{"n_layer": 13, "d_expert": 48, "router_score": "sigmoid", "balance_bias": false, "n_groups": 4, "groups_per_token": 1, "n_kv_head": 4, "vocab_size": 32000, "norm_eps": 1e-06, "positions": "learned", "tie_embeddings": true, "init": "normal", "batch_tokens": 65536, "dataset": "wikipedia_en"}
Below are experts of layer 8 (counted from 0) of a mixture-of-experts language model. Rows are named router (the router's row for the expert), up (a neuron's input weights, with its number) and show model dimensions 0-255. Each number is 128 + 32 x the weight over its row's rms, rounded and kept within 0 to 255.
Before each expert's rows: "comes after" lists some tokens at least twice as common just before its tokens as in all text. This comes from a sample of Wikipedia text that the model never trained on. Tokens count by the router's weight.

# expert 11
comes after: ",", " in", " (", "-", ":", " United"
router [120 147 126 136 109  99 130 119 195 133  98  87 183 118 123 133 182  97 128 117 124 123 105 103 123 151 146 111  75 167 103 198 168  92 183  94 133 148 148 123 134 185 143 137 121 129 183  83 127  60 147  92 168 153 143 100 167  71 103  60 161 124 139 113  81 128 107  66 107  86 139  65 100 142  80 141 101 105 148 153 165 158 106 109 114  46 142 100 121 146 170  82 184  86  88  74 154 171  98 120 125 118 112 109 140  86 142 189 139 122 108 120 109  67 152 136 126 130 143 138 111 135  94 169 211 153 192 131  80 110 106 128 161  94 119  90 109  65 150  92 198 102  78 174 152 146 135 133 182 142 140  80 155  63 161 106 127 151 134 156 172 127 122 143 132 112 126 142 104 124  94 155  70 149 132  78 164 126 160 144 171 106 157 144 140 101 182 139 123 180 190 200  96 153 160 119 161 109 178 186 136 112 102 128 119 105 123 137 153 183 110 193 114 203 135  76 141 123 103 104  94 124  97 178 106 106 127 119 107 143 140 118 162 143 124 127 136 134 103  80 116 113 133 111 140  95 132 112 129 148 175 193 146 116 111  90]
up0 [114 144 151 102 118  81 125 108 142 145 138  93 208 116 200 121 164  75 173 165 136 124 138 148 103  93 146  72  71 103 136  88 176  68 148 124 111 179 122 157 141 147 124 126 115 110 161  67 130  96 124  63 175 127 158 149 132 128 156  99  98 119 124 118  88 128 132  35 158 112 104  94 115 154 159  56 105 134 134 171 165 166 110 138 110  92 166  95 119  72  61 117 182 160 129  70 162 141  38 138 141 140  89 149 133  93 119 125  81 165 134  94 224  86 145 112 130 151 135 164 142 176  99 163 186 117 136 153 108 204 137 139 174 112  92 110 127 157 120  66 169 149  83 156 185  90 191 140 101  90 107 104 117 111 137 134 160 148  78 149 130 113 128 127 128 127 164 135 150 117 154 163 140 103 103  90 153 130 132 120 127  87 143 109 175 107  87 109  96  94 135 166 151  81 149 114 107  98 126 188 126 132  70  98 153 158 131 108  99 152  98 148  93 144 127  92 113  68 145 123 141 135 115 167  96 171 137  87 171 117 107 121  87 156 205 146 105 166 112 112 120 182 172 164 143 130 175 159 105 164 136 131 102 123 126 162]
up1 [ 81  83 161 186 131  70 166 134 189 134 144 162 158 180 164 129 170 110 191  89 136 113  90 123 130 155 149 113  82 133 135 144 149  83 166 103 123  50  73  98 132 139 126 153 145 164 161 133 141 105 174 144 131 118 187  91 108 106 116 118 175 155 172 125 101  98 112 126 123  78 151 143 144  55 140 109 122 123 110 100 182  47 154  88 130 105 120  82 102 128 164 113 118  73 108 121 173 177 191 112 155  83  55 157 160 136  62 152 126 154 139 128  89 133 167 143  98 104  99 138 143 109 119  96 104 175 119 144 130 138 148 120 100 172 145 145 101 143 197 117  97 150 122 162 137 151 118 166 129 129 138 186 163 144 161 136  99  87 134 155 107  93 112  95  92  97 104 114  99 128  70 161  68  55 183  82 135 151 132 102  97 120 174 167 161 112 107 138 176 187 171 187  86 137 124 121 103  84 111 127 154  95 151 120 123 134  98 132 107 137  52  97 141 120 139  89 107 134 106 161 126 130 162 105  84 119 115 128 141 110  97 142 106  82 136  87 153 176 134  91 105 206  75 157 118  75 148 154 129 184 105 148 135 121 104  60]
up2 [178 150  96 168 115 134 138 105  95 152 119 134 159 123  70  85 152 110  90 134 106 140 156 138 132 163 134 100 175 159 133 169 174 106 114 104 113 112 126 115 180  95 127  95  87 144 191 180 126 139 143 156 114 107 186 108 141 102 147  63 169 171  84 111  86 137 170 160  91 134 229 112 124 170 145  93 133 126  96 153  87 125 113 133 154  96 160 168 140  95 142  85 179  74  67 152  20  96 144 129 119 160 142  82 133 104 118 124  66 126 133 132  90 101 154 117 115 156 124  57 113 176 133 153 127 100 110 176  98 151 188 185 122 156 135 116 106 140 152  54 132 149 147 140 118 178 118 180 187  98 132 157 135 121 133 178  87 107 123 169 141 163 149 147 120  85 158 163 150 114 154 164 129  97  60 156 138 149  98 113  91 123 158 134  67  83 105 150 154 183 121 140 149  91 146 136 115  73 100 152 155 113 128 113 152 106 178  99 130 123  82 143  89 163 178 117 187 132 175  77 159 110 143  97 118 131 112 131 124 111 184 124 127 162 133 135 146  46  87 115  71  93 129 182 137 173  98  96 118 136 134 154  81 105 123 176]
up3 [126 118 131 154 121 134 100  84  60 129 178 137 171 141 170 159 142  91 153 139 114 146 142 135  92 135 105 122 105 139 144 193 170 132 190 131 124 158 103 100 189 176 124 109 192 100  84 178  77  66  77 103 132 105  90 141 124 109 155  95 156 161 114  88  47  92 168 138  81  58 145  84 123 158 105 133 126 157 148 121 118  92 156 150 164 108 115 125 102  83 130 199 121 133  83  74 126 129 120  89 150 127 130 131 149 159 148 110 140 141 124 130 113 109 154 102 179 202 157 165  86 101 114 123 195 135 126 122 130 108  89  89 118 127 105 105  93 105 123 153 178 162  96 125  57 109 113 125  82 146 146 111 147 131 114 151 114 155 120 170 105 146 110 214 125 144 140  90  86  84 145  94 170 128 190 159 141 108 114 137 134 100 135  95 117 121 188 205 139 140 112  75  76 148 124 111 158 116 124 179 163 146 179 173  85 117 139 151  72 122 164 156 109  77 154 135 103 105 118 153  99 165  66 164 151 144 139 136 155  82 148 127 198 180 108 143 106 181  81 206 113  82  91 122  74 110 121  93 169 110 102 136 145  99 132 118]
up4 [136 128 188 124  84 129 184 114 150 131 187 155 106 101  87  90  71  90 117 143  68 113 128 147 165 155  60 118 155 155 138 128 163 170 128 121 119  88 139 128 179 204 110 133  84 137 128 146 143 102 152 164 140  70 142 123 113 102 155 144  87 142 153 145 102  50 150  90 127  97  97 116 156 129 181 136 127  97  82 165 130 172 125 150 129 127 134  87 137 137 129 118 132 177 149 116 164 127 153 136 153 129 113 183 151  69 129 194 126 135 138 132  72 119 192 124 143  80  64 126 113 134 128 152 111 132 134 146  97  99 157 157 137 136  72 142 155 134 169 149 167 114 133 104 155 106 123 132 107 105  88 120  76 158 150 142 126 110 112 121 150  87  38  95  90 127 114 115 110 153 184 136  50 112 171 135 102 134  72 208 158 122 168 113  92 135  69 164 183 166 144  76 170 157 173  80 129 167  71 116  69  91 104 125  38 143  70 162 156 109 134 159 146 160 142 162  92 150 113 191  73 150 133 121 138  92 118 122 125 174 111 149 149 123 121 114 155 139 156 121 143  94 173 131 130 221  99 166 140 148 115 142  82 126 152  97]
up5 [108 112  98 173 103 143 158 130 139  49 135 108 147 149 160 158 140 158 106 100  75 133 136 139 126  46 107 115  97 192 121 147 152 131 121  89 133 104  92 124 144 173 130 148 121 115 171 146 119  93 171 152 172 154 150  92 164  97 147  80  91 117 180  90  85 136 143 114 122 132 100 108  89 170  88 136 122  43  78 119 105 181  99 164 141 103 161 109 102  99 140 149 104  93  92 103 176 163  93 176 127 179 100 142 178 143 135  91  78 123 137  85  78 109 172 125 132 118 175  96 184 119 105 145 145 148 165 144 106 102 135 112 174 117 130 203 119 158 145 121 149 140 135  85  74  96 124 142 191 107 125  80 159 197 180 132 100 131 133 117 135 178 132  73  60 151 177 136 154 147 150 105 112 155 157  90 135 138 145 123 170 129 125 126  61 113 203 164 102 111 133 126 180 113 131 134 124 165 127 138 141 114  81 125  98 120 122 189 140 164  54 152 213 147 175 103 179 100 126 147  84 138  91 169 107 122 137  44  99 161 110 131 124 134 134 175 128 163 140 169  80 107 130 124  78  88 166 132 156 117 118 105 119 104  68  97]
up6 [117  94 115 153 115 130  78 143  18 136  81  77 119  92 171 128 128 110 146  85 169 160 105 124 144 126  45 105  59 122 188 135  85 151 211  95 131 180  79  91 169 161 100 121 166 115 150  90 174 110 155 156 129 121  83 113 108  73 126 104  95 119 178  95 119 142 153  99 133  98  74 114 105 112 111 164 123 153 166 145 198 116 145 157  78  99 113 129 124 116 137 120 176 127 116 150 140 137 105 168  42 176 160 174  93 126  96 100 134 146 185 136 161 122 128 173  73  98 127 162 122 103  84 161 140 110 169 104 143 154 148 159 112 151 122 140 114 108  89 162  98 174 121 156 100 118 142 130 135 133 139 139  60 146 113 117 139 136 167 104 143 161  66  85 160 112 121 137 144 120 115  78 131 101  93 129 157 173  90  88 169  95 142 109 102 103 178 120 168 146 136 190  83 154 140 151 148 180 102  82 134 121 121  98  87 156 136 101 118 114 124 154 104 174 185  94 135  83 108  97 116  96 164 180 160 126 166 109 153 102 114 130 100 167 118 128 157 112 102 147  52  83  81  97 175  83 161 140  79 119 168  96 117 130 190 139]
up7 [124 115  99 142 142 111 173 135 161 112  91  87 122 148  83 114 131  74 130 140 159 116  82  66 139 151 182 114 131 204  90 221 154  78 147 124  96 130 104 118 186 154 102 122 152 185 167  47  86 108 141 152 109 128  77 173 148 125 165  86 144 149 123  93 159 141 158 117  81 128 195 117 147 153 145 182 121 122 128 154 164 160  98  74 123  34 155  95 122 165 211 151 137 115 113  76 146 158 102 150 123  99 126 119 141 163  75 120  67 147  89 100 117  65 106 160 121 166 160 156 150 132 129  91 103  64 118 161 118 143 142 115 112  93 117 147  66  78 164 133 136 122 148 155 127 124 143 172 151 170 104  30 129  96 128 163 142 160 153 181 116 175 122 187 118 131 101  99 136  88 124 121  71 137 145 143 167  84 151  64 143 139 145 116 175  80 150  52 102 129 110 200 125 149 120 103 140 136  85 141 140 141 104 130 131 106 159 159 129 129  58 119 107 131 133 125 118 156 151 112 100 160  64 114 144 141 106 126 147 148 182 115 151  89 134 120 174 131 141  95 102 123 137 140 136 149 120 143 147 137 168 124 156 171  71  94]
up8 [ 96 148 162 166 111 143 120 193 143 118 121 139 174 142 111  86 134 119 109 117 126 129 206 110 126 133 134  96 115 117 153 129  57  94 199 107 118 133 171 109 133 108 152 160  96 109 120  78 133 140 119 166 143 155 137 101 147 129 165  70 137 121  92 201 141 176 125  53 102  99  58 119  98  95 140 138 146 141  82 168 157 135 126 145 137 172 103  88 110 116 138 153 177  78 111 145 106 180 114 166  92  86 139 132  65 123 148 124 147 113 124 119 114 138 114 165 148 143 151 130 104 107 153 121 155 147 127 169 158 112 129 115 154 111 167  65 125 111 131 130 178  92 119 158  50  90 104 136 146 119  93  74 112 119 186 168 151 163 117  97 177 137 114 143  92 127  94  80 124 120 156 108  90 199 101 155 153 103 120 107 155 120 130 153 132 174 206 164 123 120 180 158 189 150 107 111 173 106 154 126 188 103 141 102  89 156  71 113 124 151 134  85 141 148 129  71 145  82 155 163  88 140 101 181 154  80  96 121 178 141 164 120 143  46  94  85  26  51  87  95 143 137 125 160 128 160 155 135 147  97 110  88 175 106 157  93]
up9 [125 177 114 105 100 185  79 130 196 126 121 134 169 105 103  83 178 115 117 107 135 161 170 160 112 225 126 173 162 167 109 120 165 103 155 123 164 135 124  84 111 110 146 133 114 134 149  36 129  77 133  58  95 144 169 158 118 136 129 125 137 121 167  83 157 134 148  99 181 101 146  97 144 128 103 128 107 112 170 158 147 100  86 159 106 141 154 143  92 107 122 147 128 112 141  97 124 120 139 162 131 115  47 106 158 155 142 117  84 113 110 120 177 174  75 136 108 184  67 106  85  70 147 108 137 145 139 126 145 135 164 106 148  96 106 128  82 203  72 154 118 163  76 155  32 107 148 102 126  87 122 121 140 140 154 150  72 125  94 165 140 164 109 142 195 166 186 125 162 169 179 143 105 182 131 137 176 121 127 101 163 136 147 109 176  85 102 134  93  89 167  91 185 166 122 175  91 127 149 159 137  85 114 149 121 164 125 147 110 123 110 152 124 171 180 110  60 142  91 115 167 154 138 165 161 102  78  98  83 139 149 117 151 139 120 122 100 108  94 107 145  64 141 123 103 161 149 147 140  48 152 116 119  74 122 126]
up10 [115 173 133 135  42 164  90 113 154 145 170  85 133 143 166  96 160 157 126  79 133  93 160  78 153 140 101 172 102 139 103 150  79  88 141 127  88 135 154 136 104 155 105 109 119 136 126 100 138 105 102 183 152 121 177 158 155  82 131 171 149 127 144 159 139 130 180 119 129  74 100 123 119 161 137 146  97 125 136 105 167 108 156 116 146 184  76 147 115 110 118 137 154  69 154 160  71 184 187 101 143  67 160 155 141 164 148 129 154  37 142 144  77 186 160 169 110 155 164 138  54 133  94 158 179 160 162 138 100  75 127  92 143 152  65 144 109 125 116  47 163 164  89 125 165  61 103  94 113 146 146  65 136 115 171 103 124  91  88 110 166 136  80  88  95 121 132 130 136 128 156 127 187  48  87 123 116 138 174  80 162 128  78 138  81 161 161 155 146 139 140 181 147 166 106 103 173  70 144 110 160  85 120 136 153 153 109 139 133 109 138 128 127 217 108 121  90 152 109 122 115 104 133 128 113 141  89 132 142  66 146 141 152 152 145  97 185 126 161 100 144  89 104 108 193 100 120 130 138 148 149 118 135  74 134 134]
up11 [140  27 113 111  87 112 103  98 144 200 115 143  92 136  76  88 136  94 143 179 133 101 126 102 133  91  92 112 132  87 205 142 141 150 130  93 134 198 136  91 161  82 107 103  89 102 169 109  91 162 126  77 163 138  82 138 166  82 170 144 119 141 139 161  91  51 144 112 166 135 101 175 158 148 121 110 129  85 178 128 122 167  85 150 100 110 159 168 155 183 180 158 159 113 123 134 101 109 121 160 149 149 160 143  83 160 136 160  99 192 130 200 134 135 108 110 121 144 176 143 119 187 160 105 123 134 180 150  69 139 173 139 144 113 156  63 120  67 157 121 136 130 138 159 108 162 130  94  92 149 159 141 122 105 138 159 125 188  98 141 161 107 104 126 154 121  70 160 121 149 119 138  93 168 119 177 113  87 138 164 174 128 113 116  69  83 129 128 119  83  83 119  96  93 121 105 121 118 142 121 171 106 133  90  71 169 141 116 106 193 146 107 124 150 127 113 116  84 177 103 167 166 168 163 157 165 147 159 109 139 130 178 115  88  85 165 110 109 112 116 127 111 141 152 109  69 138  98  45 198 135 105 173 120 171 105]
up12 [172 134 127  74 157 121 120 106 130 150 104 137 159 120 173  62 120 169 112 111 139 133 131 119 130 123 179 130 154 147 100 129 144 130 170 134 148 110 117 110 100  86  96 148 138 156 185  69 150 209 160 139 133 143 137 165 149 125  74  76 102 126 154 101 125 107 138 113 113  77 135  63  91 177 182 139 148  88  87 130 146 134 106 121 113 120 142 151 135 103 150 122 101 203 127 101 158 151 130 165 170 116 156 112 173 150 150 135 173 133 157 107 111  88 166 174  59  72  88  96 113 110  77 145 153 171 171 194  78 148 123  89 176 118 118  95 146  76 116 106 166 106 118  87 112 109 138 120 222 136 113  95  98 160 109 109 128 117 148  91 105 111 147 153  67 150 127 139 102 112  91 149  83 127 155  97  77  92 171 124 156 147  75 114 112 157 122 139 146 103 152 137 196 156 179 135 145  73 115 149 130 138  61 120 132 164 141 151  51  96 205 136 166 189 199 160 205  89 115 157 123 162  70 130 111 103  97 109 117 146 129 176 105 135 165 111 138 158 126  95  98 153 134 159 123  93 138 129 153 213 173 152 121  78 128 139]
up13 [150 120 156 119 139 122 118 113 145 145 111  85  78 129  88 107 159  99  72 170 133  88 114 112 151 123  89 122  75 126 154 172 151 109 151 163 158 122 135 110 143 158  88  86 177  68 123 160 166 120 117 171 135 110 112  40  76 125  96 129 140 219  95 170 145 120 147 105  89 113 138  94  93 110 128  96 120 197 165 162 148 101 114 133 143 116 140  93 146 136 165  68  60  79 130 148 148 145 125 112 101 132 111 173 177 111 126 244 133 106 132 139  97 105 185 100 137 129  96 137 131 129 166 171 166 173 104 140 117 115 135 117 156 124 158 168 134 128 104 127 143 115 165 108 136 164 126 109 115 123 154  87 117 188 126  95 126 108 113 131  78 142 107 115  75 183 126  86  96 144 109 109 115 140 150 133 128 121  95 161 144  63 131  76 104  93 144 154 170  93 136 134  76 109 118 138  90 151  53 122  73 133 120 192 143  97 114 143 105 126  74 104 132  97 137 172  74 215 137 196 127 201 132 149 150 163  52 152 109 145 147 162 126  94 133  76 151 175 171 159 109  84  89  90 138 110 154 107 133 144  94 124 187 132 192  89]
up14 [118 181 224  81 133 139 161  70 165 105 128 129 222 155 101 139 146  78 142 151 160  74 116 131  94 131 150 119  92 125  66 190 133 152 157 112 143 137  83  65 166  92 159 164 134 137 177 129 153 127 131 143 105 153 124 151 137 116 155  99 139 121 107 138  75 110 109 142 118  96 133  96 129 144 147  72  88 186 156 135 142  77 141  99  96 179 104 124 162 141 104 156 214 110  79 120 119 105 124 176 133 106 138 180 108 154 153 179 198 116 158 135 137 125 134 155 148 152 137 125  94 109 132 174  94 146 126 115  97 113 127 118 107 177  90 141 122 121 122  55 151 112 182  95 176 101 114 102 155  89  94 128  92 195 151 100 121 128  83 163  59 116  68  91 107 126 158 117 166 107 114 151 147 161 136 167 102 134  94  72  93 106 125 158 146  89 145 114 159 125 149 113 172 145 171  65 138 161 133 113 156 165 111 105 159 143 131 150 153 150 112 149 131 124 176 103 167 153 136  49  92  98 100 121 135 139 151 115 163 146 103 142 119 140  96  25 164 113 124 170  84  28 142 133 143 168  86 126 179 131 142 141 152 127 161 114]
up15 [152 140 115 142 138 109 111 125 161 134 167 129 144 201 185 184  95 143 127 150 112 148 100 115 109 123 175 130 136 115 174 172 132 121 199  78  79 154 176  97 112 131 149 146 142  92 120  71 126 154 178  85 150 125 146 146 122 100 145 133 145 134 149  82 134 134 148 106 146 150 154 169 125 112 123 160  64 136  42 142 162 130 109 158 110  99 145 140 178 169 133  82 136  82  98 165 139 140 190 182 198 108 146 143 150 134 120 147  74 161 113  89 150  64 145 128 109 132 119 158 117  95 131 117 178 112 145  93  83 126 135 117 159 141 122 111  67 128 120  96 169 156  97 130 191 152 153 103 156 123 143 135 161 131 112 164 164 114 186 175 164 117 180 111  49 145  91 138 106 140  89  96 145  94  96  90  93 115 167 105 197  84 107 101 135 162 123  53 139 130 118 158  98 147 110 179 106 166 153 162  94 198  69 103  77 135 110 102 115  59  94 122 102 152 119 159  90 159 107 119 142 146 114 130  77  86 119  63 114 163 106  94 127 147 172 185  72  54  72 136 131  83 159 149  81  92 131  95 125 133 130 152 125 166 117  89]
up16 [147 136 105 147 122 105 129 128 133 150 131 118 131 138 131 172 151 126 169 113 113 127  90 130 127 112 114  77 151 133 106 168 194 133 173  55 148 167 147 136 162 116  92 131 116 159 132  81 115  65  92 102 159  66 102  81 144 100 162  82 159 143 148  95 180 118  99 108 122 110 158  94 117  86 108 159 143  97 126 127 134  89 132 103 111  97  90 114  76 138 124  70 132 124  98  81 138 123 113 163 164 143  94 171 124 174 138  78 123 116 235 153 113 102 116 123  85 105  97 132 123 108  52 104 174 154 144 182 181 136 183  45 120 141 160 128 181  86 120 135 128 136 149 203 100 149 133 112 136 143 176  94 102 171 106  60 151 132 136 161  72 145 158 141 113  63  65 141  70  51 101 204  91 107 162 176 143  92 118 147 144 136 116 168 149 118 119 115 119 117  87 133  94 139 100  94 147 150 148 153 170 177 151 114  96 104 161 131 104 163 124  92 122  76 150 106 106  96  90 121 136 153 118 144 145  85 135 196 109 123 139 169 138 139 153 149 173 114 161 176 149  51 149 115  62 105 143  74 118 172 122 118 193 139 117 138]
up17 [109 152 121  30 153 102 120  65 168 124 138 162  99 169 159 196 149  93 108  95 157 127 108 167 127 137 116 166  92 175 138 202  78 111 128 127 121 134 104 160 113 140 109 108 168 136 113 131  88 155 152 134 109 148  80 137  97  58 126 166 143 147  97 101  87 122 135 117 150 109  96 104  83 133 121 124  96 126  95 111 152 140 131 120 120  78 104 111 109 101 116 112 114 164 180  85 137 143 135 165 158 110 111 228 191 135 155 121 122 101 138 105 175 112 200 138 149 164 126 126  97 140 114 141 186 152 121 100  84 116 144 154  92 129 121 191  91 125 174 147  99 187 155 141 137 181 122  91 135  91 152 107 173 135 137 138 166 102 189 129  83 100 130 155 112 141 140 101 149  77 121 141  97  69 128 154  83 113 185  77 167  88  77 173  85 175 145 116 128 158 121 163  92 123  97  72 128 106 138 157 148  96 143 173  69  80 117 130 155 161  91 178 117 128 172 161  81 127  60 115  88 116  70 112  82 146 188 141 164 153 134 175 129 113 209 142 155 192 146 104 141 129  86 176 107 101 153  97 114 153 122 135 171 141 130 154]
up18 [110 114 161 122 167 133 109 132 186 187  82  93 118 122 113 127 165 123 139 139 121 128 153 108 147 121 164  82  79 104 159 142 103 162 114 109 125 124  91 125  95  70 105 141 164 158 185 119 159 114  82 114 154 171 143 146  91 138 160  78 159 122 140 113  99  48 157  89 115 103 185  83  98  92  67 122 129 130 107 170 122 177 102 147  20  99 156 105 157  92 111 130  76 130 107 118 156  76 158 134 119  88 121 112 152 111 198 158  69 148 113 127 141 194  76 168  88  99 161 171 190 145 159 146 128 123  99 126 128 113 125 166 115 157 147  37 146 136  86 106 169 106 161 127 110 158 103 131 132  80 161 174 136 142 165  75 102 177 194 131  95 109 108  74 134 104 104 134 156 148 104 169  75 115 196 134 106 113 115 123 119 158 120  83 109  64 181 122 161 135 151 144 111 151  86 140  95  70  96 221 154 156 115  86  96 121  95  88 152 156 160 143 148 132 131  95 151  96 195 114 164 148 105 136 123 111 130 164 169 163 134 123 166 156 125 139 144 159  90 132 127 176 126 126 132  90 154 111  89 140 140 147 119  59 121 151]
up19 [ 63 129 120 143  88 116 121 101 198 171 152 167 109 124 176 127 112  72 124 102 103  62 106 150 140 129 153 122 147  95  96  88 182 138 138 133 132 112 174 126 112 119 103 179 159 121 140  99 112  91 174 136 123 139 117 107 162 100 115 104 159 156 155 114 134 101 130 121 111 131 197 126 125  86 115  61 119 120  82  98  74 122  95  89 164  76 186 146 106  94 114 117  99  95  96 103  93 198 179 117  74 128 163 166 164 111 146 111 202 146 103 107 139 114 204 155 131 139  97 108 113 158  94 137 182 109 112 117 113 137 110  86  78  89 161 146 133  62 164  96 157 159 136 112 154 150 209 147 131  94 148 159 173 148 186 102 120  81 107 133  78 140  89 111 114 147 133 111 129  67 121 141  79 147 142 147 141  98 188 127 145 120 128 129 159 143  76 116 151  93 101 174 122 152 142 143 196  71 143 181 166 146 192 125 146 206 133 119 140 175 177 138 148 196 138 101  69 140  81  68 132 115 108  98 115 136 138  99 140 103 103  85 153 112 196 165  87 137 115 150 130 121 179 120 105 137  79 114 132 109 134 154 145 105  89  69]
up20 [121 183 116 150 113  84 119  77 173 158 158  49 146 115 132 116 161 115 105  89 131 127 150 106 136 119 135 114  65  93  67 183 105 147 162 122  69 150 144  95 132 130 109  71 134  97 196 134 168 120 140  97 113 133  98 194 169 119 110 145 124 163 124  95 159  71 127 109 123 135 105  96 167 163 158 136 129  72 121 118 171 171 134 172 158  70 141 168  98 190 162 117 123 136 170  82 128 202 139 183  91  80 135 100 147 151 121 185 123  62 115 116 125 105 146 126 140 138  94 141 159  93 173 127 131 119 154 108 135 139 141 112 176 101  75 168 106 142 107 126 140 152  72 114 134 161  98  80 184  99 119 101 139 166 136  68 129  88 156  96  92  77 152 150 111  70 135 101  79 156 155 141  67 107 167 125  93 143  90 112 153 140 105 177 107 119 101 111 166 127 121 146 152 138 134 147 182 150 157  83 144 119 169 128 105 164 215 153 151 133  98 148 161 158 202 147 119 129  82 154 103 142 146 137  78 108 136  83 118 118 143 144 105 132 160 141 175 122 124  92  99 197  59 162 151  40 147 157  94 149 141 126 187 161 113 135]
up21 [ 97 122 103 135  72 104 118 129 137 150 134 146 131 119 173 174 155  77 131  85 146 143 132 128 126 109 181 103 122 162  98 149 166 119 209 149 126 129 141  77 136 177 117 133 148 142 150 130 107 107  79 135 142  75 105  96 162  92 145  67 161  60 112 128 121 149 143 154  74  68 127 112 113 140  45  69 139 112 101 107 174 132 128 139  88 139 153  87 119 116  87 145 114 155 118 112 126 119 157 180 175  98 165 141  85  93 102  92 177 178 140 146 155 112 186 104 118 164 116 105 117 115 103 106 130 150 143 100  72 153  91 162 135  80 139 161 116 152 155  96 224 209 115 137 126 171 156 163 185  86 127 134 113 180 130 143 160 115 111 156 146 184  96 138 107  94 173 176 112 110 118 181  93 108 156 117 174 177 173  96 144  89  79 147 185 101 126 115 175 178 116 147 159 188 121 116 214 151 151 209 105 115  97  96 159 148 118 105 121 141 124 105 151 134 133 109 126 133  84  87  89  64 168  63 100 126  78  82 133 117  96 157 130 117 142 139 147 161  93 155 105 141 186 128 130 155 126 140 103 138 151 141  99  81 116  73]
up22 [173  98 158  76 106  77 151 104 148 129 134  63 225 184  79 142 176 136 131  89 123 147 130 137 137 168 141 143 134 116 133 140 104 123 175 165 130  94 140 122  65 103 115 181 157 133  53 107 166 153 151 144 134 130 106 134 170 126 118 154 194 123 178  97 160 170  78 123 155 133 124  90 141 140 102 124 182  69 137 116 164 109 114 142 119 106 123 121  65 133 135 134 112 111  73 108 163 192 125 104 195 120 129 128 191 136 162 174 136 129  84  89 178 139 133 132 130  88 144 131 148 132 118 140  98 155 101  81 105 104  82 177  81 141 124 109  94 104 167 147 154 138 115 129 139 149  81 145  82 136 125 155  90  61 164 112  72  83 127 135 137 127  84 112 145 110  87 140  84 145  99 149  68 113 153  56 145 121 108  76 146 116 117  82 133 133 100  93  99 197 119 139 151 162  81 157 138 140 174 165 133  80 135 182 142 146  72 100  69 133  99 163 140 147  75  53  56 107 131 172 137 133 149 111 107 138 140 137 117  75 171 116 161 146 149  85  75 144 130 128 140 192 160 151 132 166 150 159  90 128  73 154 142 115 175 101]
up23 [113  95 148 101 159 127 113  78 112 118 129 157 139 158 128 162 153 158 159 136 172  81 142 161 152 110 144 121 172 135 137 172 157 119 173 145 138  75 142 132 108 130 110 153 112 116 148  42 135 123 139 109 187 176 203 157 127 128 131 134 208 153 100 153 163  75 101 119 112  62 137 126 101 118  77 133  90 140 123 129 171 171 130 154 129 111 117  48 171 122 128 170 142  98 101 153 153 168 106  64 165 138 104  73 165 166 186 113 114 130 116 136 112  96 138 139 124 104 127 147  87 161  99 162 145 106 134 137  62  90  79 157 136 164 105  77  70 106 148  80 169 112 129 130 106 117  83 138 124  74  85  85 160 116 110  70 194  62 155 189 143 106 117 153 132 142 111 126  96  88  97 134 111 173 130 108 127  46 129 146 133  69 131 164 125 127 114 131 113 141 173 150 129 112 161 119 146 116 155 134 190 153 133 123 119 125 123 114 114 113 134 136 131 223 116 112 159  95 127 125 157 119  92 142 113 107 109  88 129 235  88  96 127 188 111 200 127  96 105 107  69 184 133 119  78 119 159 109 158 211 138  99 151  91 122 137]
up24 [178 147 189 139 170 175 129 177 173  67 150 133 159 178 117  91 196 101 121 133  79 157  91 162 128 138 102 136 102 161 154 148 186 155 142  91 126 154 163  87 142 105 160  87  89 140 126  79 114  87 129 105 143 139 165  95 108 108 110 141 132 121 107  91 137  97 106 139  92 127 148  24  74  80  87 127  95 140  71 166 163 172 129 188  96 130 112 111 145 116 115 157 164 116 126 109 156 183 142  98 177 156 104 106  90 149 134 170  91 121 177  81 159 131 134 141 117  96 105  91 129 144 114 119  98 143 117 146 135 111 210 129 142  92 168 123 113 151  97 125 165  95 114 118 106 176  83 133 152 124  48 116 139 172 158 135 124 156 138 133 153 153 154 138 118 126  66  96 135  97 137 142 175 189 129 147 121 116 102  68 148 134 107 104 139  86 178 119 154 149 137 141  88 103 130 158 118 138  94  72 180 119  59 202 125 147 123 119 141 134 164 111 139 125 124 107 104 172 117 170 147 140 123 235 188 197 147 152  92 147 114  97 103 136 162 141 183 155 112 127  81 101  52 161  93 134 127 122  75 110 160 113 130  79 156 106]
up25 [202 141 106 125 147 125 135  91 148 154 154 160 101 114  68 128 175 130 142 119 110  89  68 109 183 169 174 112 163 100 162 116 161 142  75 107 123 110 152 126 147 128 166 137 167 182 170 124 103  96 133 107  88 159 105  93 159 142 136 172 141 139 125 122 134  84 141  95 122   5  88 159 148 143 105 136 103 140 216 147 137 133 107 118 180 111  85  89 133 140 129 143 158 112 144  75 156 139 135 116 183 162 168  98 105  84 153 156 128 114 117  53 126 141 137 120 113 103 185 131 131 184  75 116 118 145 142 182 116 133 109 181 117  87 180 120 139  88 160 155 138  72 109 147  98 227 141 125 117  96 109 122 126 123 165 102  84 101 131 132 113 114 136 130 152 166 102 176  87 107 190 181  61 168 154 116 141  80 137  96 170 182 130 137  67  86 160 104  93 155  96 147 102 143 122 140 101 137 143 155 120 175 140 121 113 120  95 153 119 136 121 130 156 179 132 148 110 119 135 134 104 179 124 193  94 147  85 145  98  92  44 129 150 125 181 104  65  97 113 106 177 139 155 199 131 168 121 106  83 152 142 158 146 104 103 149]
up26 [106  98 116 133 139 126 120 130 179 144 117 182 184 146  98 148 112 115 119 105 121  91  85 119 133 140 103 129 184 167 177 185 127  94 136  86 108 159 119 130  98 117  69 156 147  97 115 112 144 121 152 105 119  98 150 101 158 123 117 141 146  85 156  91 118  98 137 174 188  81 140  69  89  99 109 128 171 161 154 186 195 132 100 103 123 116 123  54 168  52 211 135 156 100 108 115 122 145 207  81 153 110 112 125 107 136 203 127 120 116 116 157 171  64 138 171 132 165 137  93 114 121  87 180 133 103  58 174  73 105 151 132 175 122  89 178  95  83 165 161 102 136 119 138 148 202 101 123 176 104 157 120 146 128 158 136  94 119 181 127 120 127 126 211 102  73 144  51 157 101  96 165  96 143 104 109 126 184 137 170 125 140 108 174  89 102 135 106 156 199  98 137  92 147 120 189 131 108 155 134 126 121 149 169  88 107  99 144  68  77 138 119 107 124 136 135 134  96  90 133 116 159  63 191 139  91 126 138 147 132 143 122 184 134 119 160 143 125 133 198  89 105 137 112 166 128 107 111 108 134 108 148 123 103  95 105]